Experts of a small language model: 2 picks a token.
Below are experts of layer 7 (counted from 0) of a mixture-of-experts language model. Rows are named router (the router's row for the expert), gate (a neuron's input weights, with its number), up (a neuron's input weights, with its number) and show model dimensions 0-127. Each number is 500 + 50 x the weight over its row's rms, rounded and kept within 0 to 999. Numbers have three digits each.
After each expert's rows: a language model's description of what the expert responds to. This comes from a sample of Wikipedia text that the model never trained on.

# expert 49
router:579483511556495482541540554408510585476522444485518513547509582386556473449498532530478500436533511598519497465453515534426459472452483496486444532452530434530419602538500561467534518550365431431442481442346458578565514410464518605496516466502587588491528477482512460548498391574483484528508550518499493475468500417542478459463531477476517509457452462510541557582477485452541542436537
gate1:474488510518542375458595559537405451439514517564514394462576435500460448471535427437507438528494528568519470468479468506453363472524572564556471506446489570524531559409533521423504546478467517486415515461438556465456474472543544536493429500500494500432436577522511522486508447452568529438472633587472537565495491395536500489489555493505569422483557494474552605468507509561503456502506
up1:522437574476428580575454428547467526458490476539550545602467453502494543568418552522521590555491533530491568518546575543635627510429489525569495509488554502481603524408434468542466439541509522506538474548535465524597578471508472637520477524507476514500502484508403445456552468509470486485476550485495594555501606542489569497564489524463527554450554481457492444531486502562484534425510
Nouns for people's roles or relations after the or his, e.g. daughter, father, member, President, politician, usually followed by of.

# expert 3
router:540583384508495534431508440415538488544599530533520472465452511520464404492427492535477499561556438497594536432558513462495487386436456427533507431575511443500502497482418484520557506527427528473437420531575506529511501437528465524479578568480538450462524500489501596486609582500462475422596513433489449476467554463502496530520536543574557501565521526612547462468393432507521543509495
gate7:520500425448571533458515528511487487574531563510514603544477485462539494375508523522507508525441601525456493344474556593531563510503503509514461509530449490549499472479519506642492473537484388433495520528516551447519496424575537506565594517531598547481436568554500506555550428499490500525435527541439440530530536491521539524457389451450540569462522443473607546514454574509432508468551
up7:476486462500530493414521543489377531451522481471438537471454427577437499493487526489518400510457567520543547438621435401512432519443460556513579552384528525619525550551494435459479565508540434507550571475500615477525523464511566522487490499460490545507521417458532532505562421444443560510486528489420421457521571415509443526483570483490546517434433573575538499530469503446461457475525
Cells and column headers in Markdown sports and election tables, such as GD, Pts, Candidate, Votes, numbers and pipes.

# expert 33
router:489456496546466460469505435545583417580483588483498479561469445471483524531610499455427500547523470519416496559499498567551513461538510537437509418514469569529408588493512483523571483572466465530520480501520560427425589514458451536447572429490571552557545455509415422456464604501484477508551406434521531554430472444442474418589515462526432515511550444445520474553523416556558485434502
gate0:502497531517495523484450543437585576470582555489545496474484409397486486543501494547530419503553442562462490536435518495499611423470484516533559476435400569558558473526519463503504431474606523512503510472440644503454492435497519474431480460504480522464532518482546436519459529440429522527439537500470470494472576449472445487466558547498500552552563378500445426483444635479504435609559
up0:541609474519496487492489473440489517523463494477529554532500526575462464468531520447528454509488555544426543522432497467508470472488563553436490565479417514580597491499488438370504429510525518471533453640498571533460446502465485492452536503428447463459384531562523541575516445512507527621480507490517436536522558505552525480471558462559555553381532623562529511476605430603524516539524
Word-final pieces, mostly s, es, ers, ians, lands, istan, ending plurals, team names and place names like Kong(s)vinger, Red Bull(s).

# expert 26
router:546487472524520505504422489381444493479479498533429487586435548560451520549594427547497499461485444552509507534461470571537550464485555427465487526518427530441578591540497577493599540531448500474502547606523467482507585521471556497590518489526547480482543411565427540549459571462432533483583557472540544593602570530477524468384527522440535448546489531441568436451487429531523470504489
gate7:548439457570512578516494497494565392549488488562472530419461513447437467563460546506493554540472471456506527532515489463500358460466534547504440429527513510489539551577499550516443478388488469549592502555616427495481515533438542407559464556445500551529471402519498458463454486552542582473413486436530427500568454400481456506544449512531555398531509465513566515520486491483487437532618
up7:588531437441518536433554464562545520528487478498496512591543534558562507528524480453400541503517559463565452480608429513496560476464505538537386536451547486505540512477517469500481477557480500573468448485418435436591490442594504519486544442470492473542557529395470549451531487409497430448497492479530423443506499472586522435491588354377429487467524457547406524555486531498490491474543
Pipe separators between cells in wiki tables, mostly after numbers in standings, results and election tables, plus semicolons in score lists.

# expert 6
router:522465514444510459475496439437478535491478554575507540520552482509446477551463536497551487459531500574408457409501438509440594440593475517491537540555548433433546487574576452527515534541423528481490568444458451546449454545534605507532547406576510510480495549528434546529496484479483472591427521504547618489523486551512474540591486414450528546593535576410518523559576465524466414478394
gate1:534529489391400485507432480470505491412513431510570595524490444460551430543512463525512523411539514460471446521482441538507527534598457438402520502489424456469477469505578461554459589466554521493538526454438505382474485545592617476547413452502504417556551460511445454460511556484576459484481430455516484437483481500461556600541474465488557466594484500469503407468472415434488494442514
up1:459464556407477473521446569476513551438510470450572588494507487530474499605523453488533567452639458491426496480577429488527519473489526474502535524535526548443507426481492560542668494426488537462508471500487628572440506532546496556549463497493558456546516535561541442507569580432554550492557476402406495512493492464471448534573545547474505484497492481440535499470567375542434535540522
Year digits and months in dates, especially the century part of a year after a day and month, e.g. February 192, August 194, summer 2023.

# expert 57
router:565474362524565473527470461531473436489441518538532487495472475458456456505548502474599469473431552539530584465512422550408501494486451484464507498441542492504495562563453445531587484506564458495500442514464531549490618452476499520445580511521555524581498542528464531483495543519437551582507385470408460574443513412535542430433469592456564473555517534406460459537464421577490542562413
gate3:511484461551522530439536651472468411501474449458412530645459496414458360411521523531447501473461541412484525441454497501533485564501486499488500506506587456588518424566462528531514527494525576583535567495486529537578585465500400523540581522537564506551451516511512440447562581508479477531530547497447546527470468435486563521508453522509444473485461451549531510511488445574433447436438
up3:588473492529558521550566575469486486509524450459492442536418536426501438456483579558509514473437507430528550462458537554489442534535551586452437504517461548539599504469493505561521526499482513594510447535423487499569491496463386529593542587489494481515537516513589501457529587484461503543539546517488505523502493434612539557488471420413457499605486478522504434445479510643417523506372
Pieces starting or early in given names after country codes in sports tables, such as D(ie)go, Z(uzana), Fran, Jean, Chris.

# expert 25
router:506555500443510540481557471453468527578556540464492574503483499525426542545594559483491488438509360561477610511482488541579561436485517463508436545547445510566506494487473515569490455490556443590499542487557505404501470575477503566513441441591516478448452422550479563551450505467506476464507454427567487470495430472491560507575542406517575448387493528494455511395471461631459536460489
gate1:542480453444489458438360563447433470640529525535426505476455458515483466408574465502435461485488495642521573434437450446511522476550556468574488435603504464451537460521517440569589517480493479415558519506469476534488566498517453571564526508519492502422482439588502443501512559447430496385429521534499482447612524538432505536491512443508425501544494507527533554517483507485520535463502
up1:378462583495546495492520572570588446499571525497514545602568606460561479541537477543584524550445461504492553525550545435470414371466516482518561468521567487490512455533451560514514493568464557530504477445637446539432507482496469550538525513523570503487492497476482449488496431505519475480468502487537471510557578619426525507483567460473478472477356516520492535591514376508539520526489
Single capital letter or short capital piece starting the second word of a proper name, e.g. Baton R, Lok S, Carrick R.

# expert 41
router:513528434525498586519512537460484473400561478454472590603605512459537443442479435555509499527522427456523432565494537535532446505548520432565517571503458408496461544548465528524484554454519559640569558527418455408444501502566531480550523492423455590491535442499518474585547409465518541564413451511504505468507533583492442442435388507490512537502461485584528552485490532526497522428516
gate0:497464536495591475491532529510448517587395493540490397583515515486478572508590551549515578451517535471532514527526541488560492605486478467458412554502499467503473490471560447584547501425509464595586416458488595511541547508452565500376481463494554481496522470528523440512508531485542562611437428453535475515568506492482592500545433464554447572547472508550432573526617478512463450557548
up0:564488553475503519443460456460482424490499468436521484577568504346499507448503442492473473432468564513408483594464470440496565498510509476477465480521577482475478432516449543494462420559481511552404547612510509506423397483419486462458543515359535541491540496475423543507433533394550491487536573551511407470523481414434487512572495477531474511457461505487470524436466442383502567505471
Possessives and determiners in biographies before nouns like own, father, career, death: his, her, their, its, 's, this, these.

# expert 43
router:480459571574396463418451499567509359542396556481445484588533448475534514490529476433424539541447513506435532517486504472541446413432480522516564486492490577490405497437450454442446497556534544558471441494551466604374579479502465504490542532490571544483448437472383431540474511509470441462461525521514501514446471448548477442588493483480423521447470445471501502555508442503579457465532
gate1:579539564557427493576453392457495404448515491521521530556421497570579507465532499429504522536565599476438558418462446507498466589477528542525497590490469506492459553586518511412420516507484463500528506502509414424503486509622528568536446440425535511477470499461478520499433574491535548532434404460502504487502489452360479458450455441385503567501511526493485488461495475590504483521424
up1:509540432567423549489456506508431484487465539495510582570527480466596451462568441420446582561544571461535533512488457518544482571514497512534525521539573496551504435641576571480410530452528532453578518431448478532615433482468488572440523479511454444482428503407482503421474563498463545490485447474424541522480423451434506457393491421452437453538436463491493511556495550564483560505503
Plural and word-final s pieces such as s, es, ments, ions, ities closing nouns, plus mid-word s pieces like easy, else.

# expert 55
router:536453537540487486532464478540533494479458472426526521482521401511582565427435512534461484480522580427507492477555504457510476524495439460415513590534533482471413478419452517541526585642509475540469385530579490544490535503565527514460550568410438561506514490467414499472535378521458515467512486618449414522427508408484499559477454478387534480578555462506480583500556441547491514508475
gate0:455425496475372495514509482448507451446461498454555571479457487440488392466398523499474505524402565501444475492500556468541517544555473445478517446442426442471496491419487612596517533542444522556586527577558474456582472471509500477447549469360501554537545441527533613525509422462497577533569538617470451518476568470483534484527492492443533446450505425482535448534435453489470496487463
up0:594529530502542472491498516522483479455563646515481494561591404555479563450577463505543506454528504504522568525517479510546513500490577542475414448524522605512487563434481440415563432529572482421470552439518520466471517452498457473525509439572525471549455480476536397453519511511506523461536414498419540512574438532457522555501417579595572538538479409519449564577607514535500445565525
Adverb particles up, out, back, down, often opening compounds like backdrop, backdoor, back-up, plus assorted word-internal pieces.

# expert 24
router:505547524520365491513500473438437562495436522467572582524563419457478467560533445453521448394560586502463512463502478475387548423499483512503551523543585519483541499556516419547523528624474543402556550407409511517509450484495527499583530545582449467512533534553480485532483571518514475545566466460376481566483488544550442464473606474472502435459498600479451523484464465456504511465489
gate3:528527485425426547569495473478515492504550529520531530538540486528468604498570531623494517488467594554590439504558585480452475500538585505576430459437483561544387541460544570447489517622548537465465421440487501417454556514544530479503544563527524526382493550472530489553584456475577580422550460517500544502538479566497490515521620505520512495443481497404499446555421533528534514484490
up3:469527475534593454457574526512456548482486551489486561486456598482593521545479587503513479466498466492398496412461433560467488556426437526451480460453449551441441427523467549483528440451467479472428556571499554452456522513454439539510462378497502569530500451598468525457482526547455419530473509487468553444506454517417471539597488439405393450470583436492492462464584533471442409481458
Common first names such as Sam, Jack, Bob, and opening pieces of names in titles and tables, e.g. Ros(oy), Is(uzu), Con(nolly).

# expert 59
router:582548514533464445530450510528553417559579497458465512542554457498477486495468484517451591549472497511522497443487486570455432539419503466500564570398471470417478440509525450489511464515452562626472433560533568492353534486423517447486457497454606505483540539465427419509552502475546501464475502479540505425487527543522510606588467496537461422471508546491575503525487447407504596608556
gate1:628550458587414475510405492445491500424588544525437518435388518483526456478421538488527560399604468500556528430440455543529488549413514411547505543551490553563475495512498453496533559496527411545474522643537534520435414502564539443555412544449547467438483517563452580569532469494509504491414488512424512509509466504443516493488512459490529501530546509491562533474462533474578542510503
up1:373515511465514494580561562463410478561558546537507469495567448526599480489452440450548484438502387463428545517574589537437487580532446496497557514533514454444546586491456600562554362455475515444516448530453484529543469539365472505518456502506501440487528532383532509411461450491439422503433453556527499485489494495488541513512511529558463497538525481564440435480519439538519441536495
Inner pieces of longer Latin-derived words after a first piece, such as is in jurisdiction and satisfaction, a in assault, us in Columbus.

# expert 4
router:442485531487505564511468525543528488480559459518461529531528520483572488391478542580506532509477503457523462520465588458531438564402500585460491523569409530540508497469545540424468545503524536577469540481413394511519407462554468425466386477527396517496466484459552520457478483529495641524489516668465459453420450525513454484432448607515448511492468470511540503589491540459462493474572
gate0:494384457475474525528564548553610541521563489484431542520519595436392571587495514454544542557487467447531570508408496525455493522452489590558438456445482494408480533523514496498432500550435514426433400594552512514540508542470461490559504473499437568432466486458509528496439562434478535449546547534416409516530483463503469431519459570443443527548500529486578501548389554522522504496581
up0:591553540575506488547495445502373477525502481503377434535489481589484438439525541507476414482544543518516484416533446465472480447518478478419493548463493536559514401604519475594579434431529495563514548502430487453515510474468568500498426443474482398553384539506420476564505448586538533479490461489511548421541437461417487533481473436526473456521534469490539488536641488516543521536483
Adjectives and their suffix pieces describing size, degree or quality, such as large, similar, gre-ater, pleas-ant, high-ly.

# expert 0
router:530563532455450459423514413489517439572494477518545474488512530447459494520539492434585524458583560482573518519424494510465575516495398598465498436499546450479572576545571476527492534546491490472389525464470568588517445508478492425476597536484617501541534423490466483483468437576507455496577537479464501463620521492555482512519529476493494500483502508533439570460476379579578526362531
gate1:517516455522524587453501501537456354484576488577479454565521558459438512412504503469369489473419609482526520500480560522497462484502505391401451577488478495516550484500518511490551492512434502568510585509477493466506498460455592567486526487410503492466575526547531573425445425546444456503477531501492508442455405403547511589493559449599509532472601416525497542512488449499494484423520
up1:515568441514477468597526477448484507548581430544571500490534563575447548499523558445539522556513527500525445385425486533496481402523541494403531483571480495493453389550461445453569507525470530538572541461538550421450458435558478500524439479560515511444548530576545571421356547522494536485490539466585508540484489470586474540474409439597584496450521478491429513515500460502484538458421
Opening pieces of words and names, especially gen/Gen (genus, generators, genre), country stems like Turk, Swed, Uk, and infobox verbs like released.

# expert 60
router:411530514434497526548437467479445526467413525462553518483594586551545569514501547516524547488499502471563491474475536506579461512491520498439474540509524562481446463472520521537476497479530574538462573522407478502514462470530432590435522500578411522554541518481581560534530559578511471586533486650484485567449422415408560501422434526442490442510524416515486506560617458449549571463575
gate0:524502480519467562519518514518476466533415387583484540451445616482499451504513535504575502532381580517529477520478490367572443587525415522573514492512457552569406458556531445499505465526542403482508472525417614464427553493493445632555489553468405509526461531461507523486520561522567495488536550562449502462486504518474515403507403528488507540510511405564484576537502511494477500538486
up0:519589527515461477490516465532580499553491510482543465542558499592508526531548472488538629483534495561507514462533379557444559461526574539430514448489543419532511527465449517555441477435463508522497482487491533514459518382444533474456533553425525450442494492543423457532556422500591370541319558556508553506496522508483467447463512458538400495441555487534558483413484552523494502543425
Common adjective stems and word pieces before suffixes, e.g. wid(ow), ear(liest), main, high, most, short, and the ending -ous.